config.toml
d_expert = 128
hidden_act = "swiglu"
moe_layers = [2, 3, 4, 5, 6, 7, 8, 9, 10]
router_score = "sigmoid"
routed_scale = 1.0
num_attention_heads = 4
num_key_value_heads = 2
norm = "rmsnorm"
rope_theta = 10000.0
tie_word_embeddings = false
init_std_up = 0.0246
optimizer = "soap_variant"
beta2 = 0.99
decay_shape = "linear"
max_seq_len = 1024
Below are experts of layer 2 (counted from 0) of a mixture-of-experts language model. Rows are named router (the router's row for the expert), gate (a neuron's input weights, with its number), up (a neuron's input weights, with its number) and show model dimensions 0-127. Each number is 128 + 24 x the weight over its row's rms, rounded and kept within 0 to 255. Numbers have three digits each.
After each expert's rows: "mostly gets" lists some tokens that are sent to it at least half of the time; "gets" lists some tokens that make up at least twice as much of what it gets as of all text. This comes from a sample of Wikipedia text that the model never trained on. Tokens count by the router's weight.

# expert 2
router:104172149146156136130066129118147096133135107125115134147126131112124149133138139138100133110055124125171125154174154137183125120128106126106060128124121151131125143107144144127109144115077128143152084118127131161126180119129154116113121157121118118154094109143135035163113089107128133135183129126080132110123118128142124114114114182184130120090130116166126130129091082118113110126135
gate0:147117090123097105101114161121129146115162141109110125143131155118146126107080148147129122147139112147117167153118166111168157135159165116115170134095120160106159125137117119138137144126136099098126122106128084112127132131116156120155096146089120117114112126093146092133113061135085119140082139093111170098118147143091092106163093112136110100138155150069103146118092106167133122167147
up0:121103145137087117136118134118147117138076145135124098101127130128145171157167111126134145102118174149110146088149112131133194134133135167134130116146113113134167155113078078113103140164150133071142139123144098118115176107086156086147176138097122116112135164143127137107142129149147121147122146131162147136147136089154137134114120126114116149121172111145143137123128152098118194194124
gate1:100139146152121118130105130128156110119105156140130132144090122124132150096095136104115126106124141137135083122134162150079109102122111155129150127119124157142152146126122130080136120164149167139123142107104120120096122122118136146152180115177139165112109091127185121103145188077104129119110125152102120170127094131123117109167125127157105154120121140096120150123123147122100115123128
up1:146181143138125124093151123077089114150129117079128136120139127121094114094149096102109139127125159106156150144098083128150117157118143095154122120123117107120153112102131116085122153101120120153161149118127126156121117106102133121135105177130098093189148115089184148172102111108097091129150173125089096103141143164145116122152113120115131134141147098128204119102158103124137123134147
mostly gets: " ", "Website", "| ", "– ", "- ", "a "
gets: "| ", "- ", ", ", "a ", " ", "\n"

# expert 6
router:100170148142154137126055130123142116130144124133106132150133128117137155133148137134115135104062119118177125144169141136159121125126104130114056118128109141128138138099171140132107152127069123137158084122125125164131171120137155118128119151120107112139097113147126032170124115116148134141186130121083130110119127126124128109116116175185139123096140112167124126126070074115104121127155
gate0:146154125123137136152107173116139107138109143100121123114125154130162141125116157094133128138127130131106122141131116128119108146141163141177140167120161118104103156156111124143111136174149145115114091140124070159127145152132160111084152196178110121144116159140120124138109167127111117134137136139144118147147145101119105121168174130114093095134095117124141126116097126106148101060094
up0:148195146099111131164137126124144102168127129127151113136132111107131138111151123078139122135135129126134105135146117112107110194136147119198117139115138111120120141143087129165132122146108156109118105141124124150092133176122167101088147171145089120119125109118121100116098157148141141127149099158144119140128128126112113114128156138100063109132074123187120107121082105145098116094102
gate1:136141168135153124144122140149109139146116117165123099102141125114074112129120139147148126116120100088121144118166097128096132111116069115138156141137091127118142141107137163130105172112128072125134100112184151184159116137156133139157141114166103146148129153134106155168125158083109132127153181089129114089134129131120088150134073124114127111138145139153135124126085146135157148102148
up1:164131137137135127119156148144157132131139097145130072115113113098115144194162118150110150139126118128136096128139151071104160109149114156135143166131128185124150145136140121102116162145165108106155122112134160143146122111150096125121097113111092127126101118091198122153158081121156143062134184113142167116097174164130116139117095132136146125129160154112124162137125138127179134077111
mostly gets: "Lo", "Clade", "Website", "make ", "Swing ", "−"
gets: "the ", ", ", "\n", ". ", ": ", "in "

# expert 1
router:096165146139150140117060132121140100150132114126124139150134126115141151119143131138130131107055116125157123147159157138163124122122097128104047126126108148134128139104145146129096163137076122140139081127133113154130173122138151116118117148127115114140084115150113030173128101114136134138199127131086127121126121119142124108115112188186137120086132123167122122126081083119115110126127
gate0:076165097137149111112147132132137163156156117099113152124178138155130079128111138163166125086121184103114128115113166109118139074141120145112117140118141167104109118082147135118108102110103137170114137117144111126095137122098137138080158127117133157099136135109167137153113133132136101114139098116113162102126126168040135114130122102083169111181101123155108142071132161151145114159103
up0:195130093140171114090127143129106135170116133108132101136115146129145112112150124160128095126130100132139123134117115154111115155132111114110101136155148113131179090115090140136155134108059135118112136110117119130154085147102151169144122130138131107106126135114131105107145138144142110088119099154151116111142130143123143135139133168159126136117104141145103102167142104129143141117148
gate1:125117133120110128113109130130122122097150151082123144111162132101135142077089146111123139113130116133132096139135121135155084105118118089175124153139116163117149128108095079096127144121133163129112120155150095179165131142187124114102195134116111120124140104150117147113127132116109081116140164154106126131143092134101151136134131143057076107136115111179118116099114146089125149165109
up1:156114135166142152112127136104150155107080127127118120140106165125156108157114115143109111129140139188166173150145113158145182138139136123126098138121115107106149108070081141119134126121109110130135211110121108167097151136125146120139115139169146135140101160086163169096110102156092135109076137098132154131083144139129131102143127103152121149085136108143070096092155143109133126127147
mostly gets: " ", "– ", "- ", "| ", "a ", "R"
gets: "| ", "- ", ", ", " ", "a ", "\n"

# expert 10
router:118145137121129135164097115096160101148140120109123126123143087106128111130143162142108134125119125113131075152173174162112119133104127118124084096141093130136137116091146173116091151140076130112144082101142125155105129170128148145111089142114120103164097135120133065148122095100151147113160129114100087093140137106094088132152116141151122145127155111126114112145110103132125154112086
gate0:120165129151135120129159075101170133133142146171148138158123121163079139129132126147111130156147137111139150140131140125119106135119137125111129116104117125115133134150141154129134143204116106113134089153139153153150100124123090141162101114124085170073126110156125144153160103164132155112109149135110164132120087171106131108120098148163135126097149089128141131129129134173114094110109
up0:114098130087120153112122188152135111107125100135078117143119064103190151081143143078173120161117157138186090108141099153131121115161103126124141125173133124160139135170088093132128124095145120123129167110107150137113174095166139129130102145113176142150136131096136146106130116102114135149135101107142128078150125097139154103137164108070167153135122147139113161174162172164126132147124
gate1:146121125124088109187091151176113128093128105102152160127156155085123102126118107148114095131161109155112115102142142126129098124135143145141142108111114150152155151139129117121114120105088119118122100112123168072103106107146115132119170148081152156088148152138127084128122125118107095087147121118160142107169127158141113086133137167126133106099139162086148146113095122118114119088105
up1:162080112169104144124119150112094145086181134121099150126185140116104115137109095141112135113173121143122121133131140125112163107154116149146127124149145121133141158117129119129152121144089123148101075138117143104105103127146139105133122170086173132108144119091101129176149093162110100146131164127148169133148118165167163141099107126157092138136174118132192162079089091116120133109131
mostly gets: "film ", "Mon", "En", "Ex", "Los ", "Un"
gets: "-", "|", ".", "'", "–", ")"

# expert 11
router:091153148134149139127073126124150101122150108140131127150121136120129145121153139139121137109077135109154110161188153142152108131131109124090075120120089127139131139106170144126111145121075120138148100120119123158127173125130172116112118150117107107145101110152133045167127120108138126139174122138067126102128121121123115100113094190172153122114149126157131127131085066117099109122115
gate0:141137145108118106115151113118123119142131150106139133170136134143159124126125136108169142107175146139126121119118148118145158078097111135145154127119082113154153136142125172116118140163146151044124144149078146111127136128153174123112112172126128072157129063169192127165120125138105129141102118131177151151137099148131139098133127148118128119141085131130117148087110167104125112103126
up0:147080131093079154106146101137116180150148155112150143158139083105202122113134134124151146136146145135107108112100163072107133127137113122153116139085116103118192140180105154117166110142160163096123157115091140106115109112112141099120152104123080092139135087136147109147137142155090101138152137138096148137159121125122134122156116132126122162113100134100121147114156118105155131097110
gate1:118153123134118117125159142152126125101125150162137124110147152114119144116153139136122134161114140154185149115149121119118100122150104092128112133149149086133133121106110104110124108110117154115127161136071104119112080114106119155127124096119142117140112122123127136159112130168119187158109124120105150135143108102093152118123167126148178082119102131161096110101124150154123126102168
up1:137131120113119157126125129126128163136119154190128168123134131110099150127126132099155144129115166112166165121162156089119145126147125086146138135140082079130108133148145101097127159066114164115108144144138095105088100156123125148124125130129159096133096120124148128147124136162081175122190099174114129145159136102108129118123118097121187118085143199152102111104125165165105116147140
mostly gets: "May ", "After ", "John ", "national ", "after ", "% "
gets: "in ", "to ", "of ", "|", ": ", "and "

# expert 8
router:103142160123126138148088118101153109144141105120083146126141121090124122112124168131114155117097107102155108155172161150125106152100117110117086114142085123157136117113173160111111163144087118116143094105135101158100132141127145139114109138116142106173087135128132074165096111072169148106147118098115112104151134128116102131133100153157119148107145126135100096136096106129110128116111
gate0:153133128111107096099147124094151089081108115114133104132142114152110152128120139137107058147183105104106114119109152141145164127145112084126155110129091124177104094152115171123183123135145142091131100164121144156163162104131136103139138104155141086140143145142115159153129165167129110135164121098111101129122070100143122173167124150171133139118106151136138143139135112136117168082088
up0:123134132107142179148138145125099116115134148102130157114140125133114091141162135112151126099115107144096118138130158133131165137133126113123130126123133166145144114174129113123123148115104114124151101116149123133154116077186136126092070121134137129165158175130104141130155136095145171132158124097177139173146150111148169149137137084125117140133112122176124107134103091073052151123086
gate1:142165071143094103140147149132101116081111137170123138100110105141133139148141107136156131117119116160129141160116113114105173105110152177101094094120119160121150090123162132106132146112106110105146166124153109155094099147115113127101097091145118116149098151131117141141169121122132117147146131159114112153147111114139118140123110092129132121082154122093114143100116158124131127149108
up1:141121153135145130106148109129148083140121115091118112090152163133125083060150105149174134152088128157106109128126161109162111116181113102125131116145134125123168125120127116130121156143114143138104093151148129139158145150119128140179105153141126173098116094129130135122121141117157112118115113124156157117095119148129100144106154122102130115167091121147160106147104103147123152142071
mostly gets: "Col", "Ab", "Mer", "Ed", "Dar", "Mel"
gets: "|", ".", ")", "1", "0", "2"

# expert 3
router:095167146138144138126061128111133104150136114130120138147123129103136152138155138145097135109076114128172122149181161135158122124121111126100068126133108148131125142106176149125115158126072119134154087123131119164134165120140127114111114156127115120140089105146153034171127106107142141133175124118071129114125128121140125110117102198181144121107138114164134126127085073125098134124136
gate0:104151159165133148107132103123119120129161093129130129166141116154134115052149133151062113120156145115163125094130138100144130125183091145131138138134119142149157119129134137119089132078129106080084126118187102098159152104099162119108166142159159103150148142093129136121120129084098115169151155156143111124125087132149104114153116088137155142097129116169110121134085156134173058092119
up0:107153104153105132170159105147117128151081120117131114080079118166133139157134145104139096145079139152132113162115086080174140105138100096134137157147094118090115142125145135153132146147113158118118122147106121130113148111123169152143090128090131164119092101126178052129105183163169162129110139115091145123118160141133138161129153147165136138116129173136136099138163127115088154120132
gate1:163136164111115119105138108091128115108142111124130109116096107125140098099133097108139150138160132130177121118157101104114119139140100155108133102118171157162131142095130147116097111113134115128151144143111150139125164106168123120121163147129151157116128159182118146152143140092110112113146120092108150143080119129126166129118110142117150078166110117139164132079117132145130142102142
up1:147149113158113118156180086117137170127133098117143114126116140137115131129095129113137129155130091170133165113102153092108137069124104160113140140153142150148122129123097153124114142149161117116162139116103117108119114122139113086144158147163130105137118139125104123124079154097115121070141120090141135173092110121181157151128132129131128091148124112138132129116133085135163122105155
mostly gets: " ", "– ", "| ", "a ", "- ", "— "
gets: "| ", ", ", "- ", " ", "\n", "a "

# expert 15
router:087153155131140145127074124106150105156140104139122135139116117110135159129155144147115147103084133109181121157207163149152117128123131121098070116129104137140123136101165148124081154123081131135147084125139111155123161120130166125119114159124118111146089112139127062161114108113155135115173123128096127110138128132129117105112096186180136136114142121158118119127083078114114116128131
gate0:113097122140146165145100184108166134112147138104103083125124100135125093146111128115155105087098062144131146120151084114098132122127114107121169142105124149131157081125112126136135085118156161117127121140128168116147090122110088151136152156126138123140168086156172128110111159129139124159119143144164124117151148109115083124101127113074112125127111147130157146117127127141157160154112
up0:132136150144135098202104149116125161150147152112148157161097096123101110153136141099139098085150111145105154134136121113133077128120126128132163087147107144170143138122133148104101121100208115137124169118118152096147134097138092170116098129133142108123139140124121166105117116144149131136133128147085103079138101159114122097095083145145132118129139168129138122165092141096098122121136
gate1:130163104147105128135138084148090116152130156158098115132130105102127120138139100145159158132128124156103164142115088142111147119141090161135128138170108174100124098133144128107170117102121124127096142143161104144089134098107138180149121151136095114138123121132171152139145144153110173141105112111101157105088106141127138102140126118132143124147061128166080130141102106093120115119126
up1:173103120104144138100133154145119112159133145134125116117142147107105099133136143147167079154141157119157134097102119172160126103113128137132071121102109134144159120128142110129131178139106070133167107156128084098112102131124123131130136089125137099115131110161130145118150112096138139125157115159148135115134104121168125131158134110082096086118138120151158152113160076142119146122172
mostly gets: "more ", "only ", "Old ", "In", "how ", "young "
gets: "to ", "the ", "for ", "on ", "from ", "1"

# expert 7
router:093163156143169138120068133115147098127137114116119136144139127115130147124154142135109137102079128116180122168181158139154128125135100128108071113132092143130124135094173145130103152114084112132149084122138123165125174117128171113118120156126116120139094108139121052167109109102140142121178122133069135103124116136130125115113108180182137120107141128173118136128077085114110102124133
gate0:104104116132155134091135125127175148112115140117114142072080157089118094123156150115124115153174093132114124120127125135140078101178126171072149162122093151163115115167146105149131132127154077134112125139084121146105122142144110141108115096107123065147135136141111148144083115145117118154130142079146097155114096143117139168134153077146123140133098098096127184116121113123088110118144
up0:126177155096080117098138088116154122133144087171145128105129154127129109148121169088100119108103157150132081103150089109124111114121146084156121143139153111096120104114155119168112141150108179129155098131047103136132141128136106103123103142126176114155135118131163131135095115150064111105157110117163126175117128144146141168164119126143132098117097123149102123100127140111116137154102
gate1:146120164131138041137120117110105070138150132134123134103117115164186107120124103155152131084154152120087113085129129136135106157156178155128085139127093136115125122092117112141119151103139112125096126144124156131158150082158125162150104096110145178148121159122124142139148091140124150139147158130071116135105143162138133122107132129083121106102095155163123150129120126145108114129133
up1:140141099100131135125120130145132088140153105103136130096165134148096117136120122144100108089150165126129162132124128090134130094157165112159157140147139120121141133105121139132107127121121143138110125162120124123163149085133120101123159150153132122122090158096148126134125105116057129117175150149074141119122158137125098110102110112145115135109079135152109118167097139129093125155159
mostly gets: "number ", "34 ", "000 ", "five ", "did ", "There "
gets: "the ", ", ", ". ", "\n", "and ", "The "

# expert 24
router:113153160121117151160083123098148112131165144112114147125135101092137131118137157152112142115103124104152108159179155167146106134117111103120082092135116146154136127097153169108091137124095116118156103111149096149107122151115144136103106142102140101138089136126131079153111089091165145119149112101097113102143136136109098117138106137158118154107159119136109116132097095135109141111128
gate0:099150141138095115159131145119107146087119167138117163103129149148133108138089124134094140129144175088112154164139133169145125129130122139121111093151154113131120115118107099161130158117110127134156105142121111092105120131121100122135138085143138139121085068154110153125119089116155160140089125128104165150135133131117168128136144129082123143158127109129130079113121158106134108137144
up0:126133164089122155115156098144129112123149154133149116134083154114160131120156145146155105186138109088132129115138135141112094095136159096120149140128138104110150108138129157104143153122126150131098149117128143162149162102097123112169153148127186101098230131121133089137128156135092184146095135160076153100105174113129123114128142164149162133133097098135121128127094097169103104092146
gate1:120099101159070121164127150169121119148107118103130158117107138157149133108157093124128135149121123168106175173185154126072139117123104125177130126128158103099150182113119092106117135121142117131160131132145124116109113124147135091077123162119073119118151117123128142138154197140108124134072124141061156110154148106104144125119167149111155112123160140140122132141098140167149113116121
up1:183170111142137148116085084167109121092125138116116119083144137132139141113101150119156132149164141136088113132118114088137111100132151116143131102102115096155103131118142152114138143104110108148105103148137139109125156150128129098143136091117145159126154150101128129171126073130116129141107110107178130140120155168131135163135112151114110131154148097122135127148125164151130121141138
mostly gets: "202", "194", "195", "186", "Qu", "Republican "
gets: "\n\n", "201", "202", "200", "199", ","

# expert 18
router:101132162123114142141103107088171104137149137123108129114133111091104113118136141154116178113114122100149102149174150172123113141106144110140089095155113125158130131117150161101098161126093125127132105099134104132109137154107156133107103137080132095179103134132132084147126099092145156117148129125114109097161141120111098119138116154129128146139145127149113113134069087138122151084101
gate0:098138098117123139156139120086155080140126126125146140152107141153111101118153126112144150132145150127165107120132152109144167127132126122094143148105136111144150122112098126174115178127054074154183110102095053111116128149157135108088165139111136112120160118130159159129087109129115081162073095114165128133111126123168129113166133114110081150124144135176145129102161123138144138103117
up0:121131098146151130139127148137117100153137119142094155133117177144129169091165132098122133140133136114120138105105131121133087130126128160136132157102098090153102156139122115176121118130148128118157116125082133167111115105124125091154074144126136164140167134105165132149126109141108095139103148135112153158133133128147105109123201148121118152145110140109138135187136131152158142084129
gate1:143121104100140159129135146152091112128090190071088111096127107102139130127111129151133151104093170115089092112101131142188116141099120138133122093141104109124129070135115153114145091121125105138128119116098123118137151125193138162123143106098114108133116131126120126117097117143127132098180114118116112117168156145134136161157145129153113113129148127141128131120100120159111142098116
up1:150119143149147139160145120113104091138070128100098132139135107190128151108114095144136143136144154146110154073125148156147150070107146147140108140145116115123150100140155144109143120135100115185162149094086164103102099102118124128126130128097135113129156128146137119120120123119155137155129117134108146091127153115163195101130158127116123105105135144111163159151168130089082147123163
mostly gets: "202", "201", "195", "government ", "Personal ", "|---|---|---|---|---|"
gets: "\n\n", "201", ".", "|", "200", "202"

# expert 5
router:094162148131163129122077129110145091148157108115121141149138129121127145132163136146106141111094125108172111170185151144145124131133110120113073112120101144147125136089169152132107160113084118138152084112128128162122167129142153119118100163116119113144094108140141049163126101113148133118169119121087133105137120126131118110113127186177145128119144105167121135133081077112099097115108
gate0:115151092136090086151131143111111188120101136145109150075156143137095112152157115129079132124119141109121111122148107123177091122162140111135080147130147145115138147110171123112139152119170175098141167137116123145142085148104122131158178133110133122149125119130137147125120146133071129156128106141090102170126119083098087113148133150103162141111134139132089132167172128117101080183111
up0:158115131108089082156131132180140172141135175171094149141144142140121109127124135111117116095089148110143104106126122153111097128150116105126124123147160171134113128167146108130136161112060159133175141148146146140107129145137128109115180077116177099134108099124141160118132100176092099179167088079129121127108109128083147147143157140162152107139135139121118126121137089147154114129162
gate1:081072160113102141134159098128126109074097114146071097150156166158117137124140141105112111148130142095124135136089126129076112143157131154125218120140156132130161166138174107155117136149145122134144147128120133143102107137131166096151180128126151177099146120142139150157121164117094133141170135119108106130118121135100096145139097133132098119142140100141091085104138067104113143136160
up1:126127132114094149111141148107168127140116121173134159096118136118128091128102099187106137066152109126140132143155122130085120098175146118102100113142115135111145135118156113146138138121143179148098116150129140183097099085126155107072158145158121154116110121137111081182150130128098119120107182125130135154147140131103139164147115115129144122145087162139151142080108142140171101111091
mostly gets: "were ", "was ", "this ", "Date ", "11 ", "44 "
gets: ", ", "the ", "\n", ". ", "was ", "in "

# expert 0
router:096171152142147126140060133112142092143134108128119139155125131110130149129163138158108134102062125117161126157196163140163119126133119126101070125129129134124122138109158147127115161127075121139153080120127122163129161116142147109112112162124111119150107105145126036159128104101152136132178124118080117100121125129144122123118124183181129126108136120167117134131087075118111107126112
gate0:121121105158122159143126143174121145143144135111068134149100073141168136115141133127146149101111126061134110084141110150084126148101093127128147106150156128140113166135189114102145138165098121164140115132134147135101129126165129114082106160127087131114156134086122138098137105147148135173102090127149161095131184140134134105105087119111112131108102159154093106120129166096175130111114
up0:114168133116114099136095104138152165095115129108125144145108116112112193146143147100136149179120150121172144103128127152121128114121083120129103116102123144118161118124110107110140138149148162138116143103099147112157143144133095119164140121132134096147132176133138112089111127152125092125127104162152100159128176176091130154150143128125121143137117191091092147154090121148113088128113
gate1:139125155130132095122132141109081099132091129105142120133144119160146091137139143145100160159137139154146169129129121108168149160157092155150133153132114078134139125115154083144141132122166135139182132100159121139112099132173112139126127170124150091121129135161132125130121126135150167167141133110089129152108105131134138107117096150140110099117138161124156145048145128145112117114137
up1:105125106111131099082120132100098134118126150141117108150110119151126134109078101138135112145129164148168135136162146111152120167167097123109111125103122120142167132137130186156135179106130135100138140128102073123122172102133096155146118132120132117130072192095122103163092107143129135110149117118090098109128087172121109154134117103122137088109147128109131153130101112161149123153216
mostly gets: " ", "– ", "a ", "| ", "- ", "("
gets: "| ", "\n", ", ", "- ", "a ", " "

# expert 12
router:103158158134146130144065126113145087156142118115115144146134131106129152136158143150116134112084130106165118177196151141144123130118100125119064122130080137130128133104155151126094173115077112137150091122129126151125153129140161123126109156122119113151094121143139061176122107101146149121171121130096124103147128125130123105122095174181140129129144130154110130136085071121120111118113
gate0:130112148120189079128109095115144108126139136128197108125150153127165093161134099079135081134144103138102121152110098143154111099142141116137115129082140100107139161145128128116177129115122118090149119116125139135144127152126089161136130168141185164102136154181157178112100070121115138158099141134136114154140106108147104156118129109081123167111131116147142129146179134138135129162151
up0:131129140162120176131117079134131116100152114117117098138144121110138096118133094150176114150127156132120145099147100130090135165118110159113166112132105196105118140142129153162151116132131142096129086087165135112106114138127090146107141144103179142090159152148119154135131150141157149145113121105113128181120059125086156126093112080155127177122130136109117113130099087128163145123106
gate1:135146122132103115143148095113113123144136168149139129162176110159132146172122135131133126116116141151141153129112125147133115126109139114129176125120127123162135135125118110071118096119101146127122128131158119145169119106101125085079120135112146112140114097132129138157120075079127127117141121137140130114130147113155114104092142146136094118127123172097144151191175167105138158115106
up1:132168165167143117130161085129140123156132143109076177137109102129139119124135176140125145115129096163153126127108129148134137129140128096137140165138107149103114113098149125122122136124117149149111116150163181121122135135129185148107145138152138144131109153154153143141157130110135140145118156167145151160142102126118111118116156111126154146103128142137098122119167080125139106118130
mostly gets: "same ", "more ", "different ", "some ", "very ", "him "
gets: "the ", "and ", "of ", "to ", "that ", "by "

# expert 31
router:124155150129151150162083122103151108149161113122099143137137105107132143126135152168100117123101096093159113149193170145124127136096121107131081105133106130145133131099187170109096184133092123117159074116140107164120131157107152140123101143119132109155096127127140074157134114087147155119153140107107118094157141117089111109131113150174145140119143118141106121144094089138091134119098
gate0:144120111129130117133118093091112149137122092115096130078150123124127118130119101099175158169139143150121171140122115137121146133113116094152140146116131115102107126117149147100121175158097147114144130156126127173075154125103102108180127148116132148093163134116110142126137132137130125123068160136132121117103128160171118117101147110133135141117166139146150145108141134098127135121128
up0:146121106160127125140122110129126131101121139092129089128155117154155168133130110094118122117116144118136150141109138128117165116131131113088108161145169126122131151116121112133119146137095125113114128114099121148140109155156128104146102109122107122132182132093137138124136133147150136129059117106077149098147134115185080104079180103143165150086159126143138153169139132174097089120104
gate1:161138158117153105168127151119086111129124147100153162151128113157112137112129122119128109158172123120172110104135138134061128140156200126129146155121087082115079101161090113148107134091118126165099133165144117138110097107128130129137153154159091126118096150101087161111092115074153127116175123159123134096127115135124106118102110106111178103136141086118118118120125111086089142126117
up1:139129171146165050175103149152162105138126140142150089129135101105113139152121106161200128122109115148134143199174120120117101159123123080141140095140111154120161178140126173128101139133131111135130151141118205163101124095100135113121123111131098128134113169144107116134128123120140128166139130129128156124161107133133114123198108087141121110148115134126091123141085111077159144148107
mostly gets: "Sh", "An", "Man", "New ", "inter", "\\"
gets: "of ", "-", "s ", ",", "New ", "Sh"

# expert 22
router:112151141122137144135082110099157100161142146110111149151146123086128135123146153129119145117099121096165111145178144152139101130113135104123093111140099146145138138118163168102097145137086124131139111099141114159112141148153146128115085146109138081178089125133141060156110106093161159122158120133088110100149136115122094137137116135145120152108173128145104107132096079130114144116121
gate0:156129102138100128115132132123114148159122101140096119121107128136092163111129133142137126126102151122156114158163148102136133127115082136100174135130172145106138145085117109134140123138144161142110080126155146138135132091126118141099136074119111091156127176111135141174101139149135091135116102169187122151115149085136130136094099085102121154145097150131152124089115140176114142168128
up0:168139089147100105109132159133154175165108110108090130093110106131110155135140161120124156109134138117143118134138167121124095110103121159117177121114164166108137141134125087142144143102137139097130084111153168111132144108100125135145123077099108122139123170118167106179089140143117107122118153166187119157111124082115111150106133114128147161137117200138130146111141140189146131132122
gate1:144133103168093109107146166134111147133082117138082102147163131096116095146111138122112123141070110129111142145177103113145161101177131132153121149143105163113120163085139148147143152117116156132130113114111088119141105134147146123147112149177120089122132158124131105124162109142115140104130092108103136141132097170122126092174164130150115167122136110113123125130109138139125112165175
up1:174106123123133139126152150149085165129134183115087123146157103135163116139088138164122116095109105125113143099114128135113108147104135131124120130132155118137105142145106113126113122102121084188120118140130106145103100128131134129121097163158128090129128098102169081113166136111138107097116092118112092148136068127140175106128136163130186124135127124078111114106120101143153145152093
mostly gets: "==", "202", "== ", "====", "194", "Born"
gets: "\n\n", "==", "201", "202", "===", "."

# expert 4
router:091160150139164135115075139119144107147140106116120136154136136118131139125155124144090134110091123117167122154187152149149124126134100125116064119125098148139127142076160142123105152109080111146160086115125124161124157120138163105114115151125111112150088105143137041165121097106149137131188124133089131106124114133131122107111118181177148124114138117171135129134088075112108108125130
gate0:140135128123108143125117144138110074123129126094156111113163176111154143084117130087106103148103162129145160086147144157108138130121137116126175126127148143154152157126125156111164123134135150167114134126128171163120108132178122144134134148067133132111143094155156199097131104146147141134062129156165123121170142105122105111133137139085143152119172121116168087090120137136057146093099
up0:131109064144127166118101127142158120120119120121166113157133124209186162122142119124146149102130112120158165135140142150128155104121151086116155150102137165112120143146129142129092116148128123110127125138128141090085166166121127138137104126178107144137146122098158093093073119109086135109140085158114139111126117108100090113166092124107139131126104114146097141181145120115165150112138
gate1:131101097129181094128178155164150139128139142120135132148118104125133153134140128165154138127169152166138102129119096081087145125147113109147165139115103168109120121091143103114137095159110114135129153145129102110132158142147125094126108141092118133120179114145134136125119112120109140136144165145127118129187159152110128153127115108111098152136153144149081154158163125123155114119137
up1:153117123099109162126095132128137124167138127126107133171114096130132090180177122112138101133096111148086145171108108154140172123133136130116124119140100134159126136171139091123136148122144099127131130155126148120115093072089126152136137156163113144149110160123169101142135131095143146114142154118133160171128094118105112084118176161148151128144129106150104147128082135145122114182111
mostly gets: "said ", "Yes ", "An ", "4 ", "years ", "8 "
gets: ", ", "\n", ". ", "and ", "in ", "was "

# expert 26
router:123151174126116166148079091086159115149155110106100151123143128084111116144135146147119145125111108115151090151173170156125110119122133107132083116123105133163113117098155161104093125152098124112150100093137117146109130162114163145118074147110124087174087133132138069169110101099173150132153109121113107106129134125113095122135123155151121148116147120137126137146098090129119121118125
gate0:076128147139165138151159094123151143125144137137138104114141122149136100156149116116154092115132108124100131130134120086140150131119129121094120097074150110126089144098130095152121101120175125099122111157100161090113169110094122104147148151147145162142116137123120134130124164168119158138166116126091164107139164058113139077120118070117082153138160108139124141130113123140144139139126
up0:134157129080096122183211149161141149094135121134158130159134167119084119130152097144183108150136146147106109174107158102148118151133114127092109115085115098135132133117099086102087148107141105122115147145129135096173176120123113116125140143108134164145155127153108150099097164190158093114114134092139167132122141065128127120117147110152106148135123079139096119135151131154138169121112
gate1:087143116150124125094134141128116099151144127128114141098113128124085135124161171134162145114196130109082111124124129140122131159110092118080101145102121132107157112085110110104183103157119072124132164137125135118141134170117077112097124143138133167077125122101139135131118111072156142130126098153136127136107124122088145098146104099133093088099104106143086127148141114152118137128141
up1:140121131101135124129111097102092156104140085110134121129112159087121074083127082163149130125056101152097108129094144135114117088119113075143181130160168170136150128137141110118112156129183157103153071129119150145120145116133121124138151154123133142138149126156184144147138100149128127145096153092146125124158096131127077137182174184124094111116132146108186113121064174156139124120102
mostly gets: "University ", "′", "°", "Ex", "″", "Ad"
gets: ": ", "of ", "to ", "\n\n", "==", "==="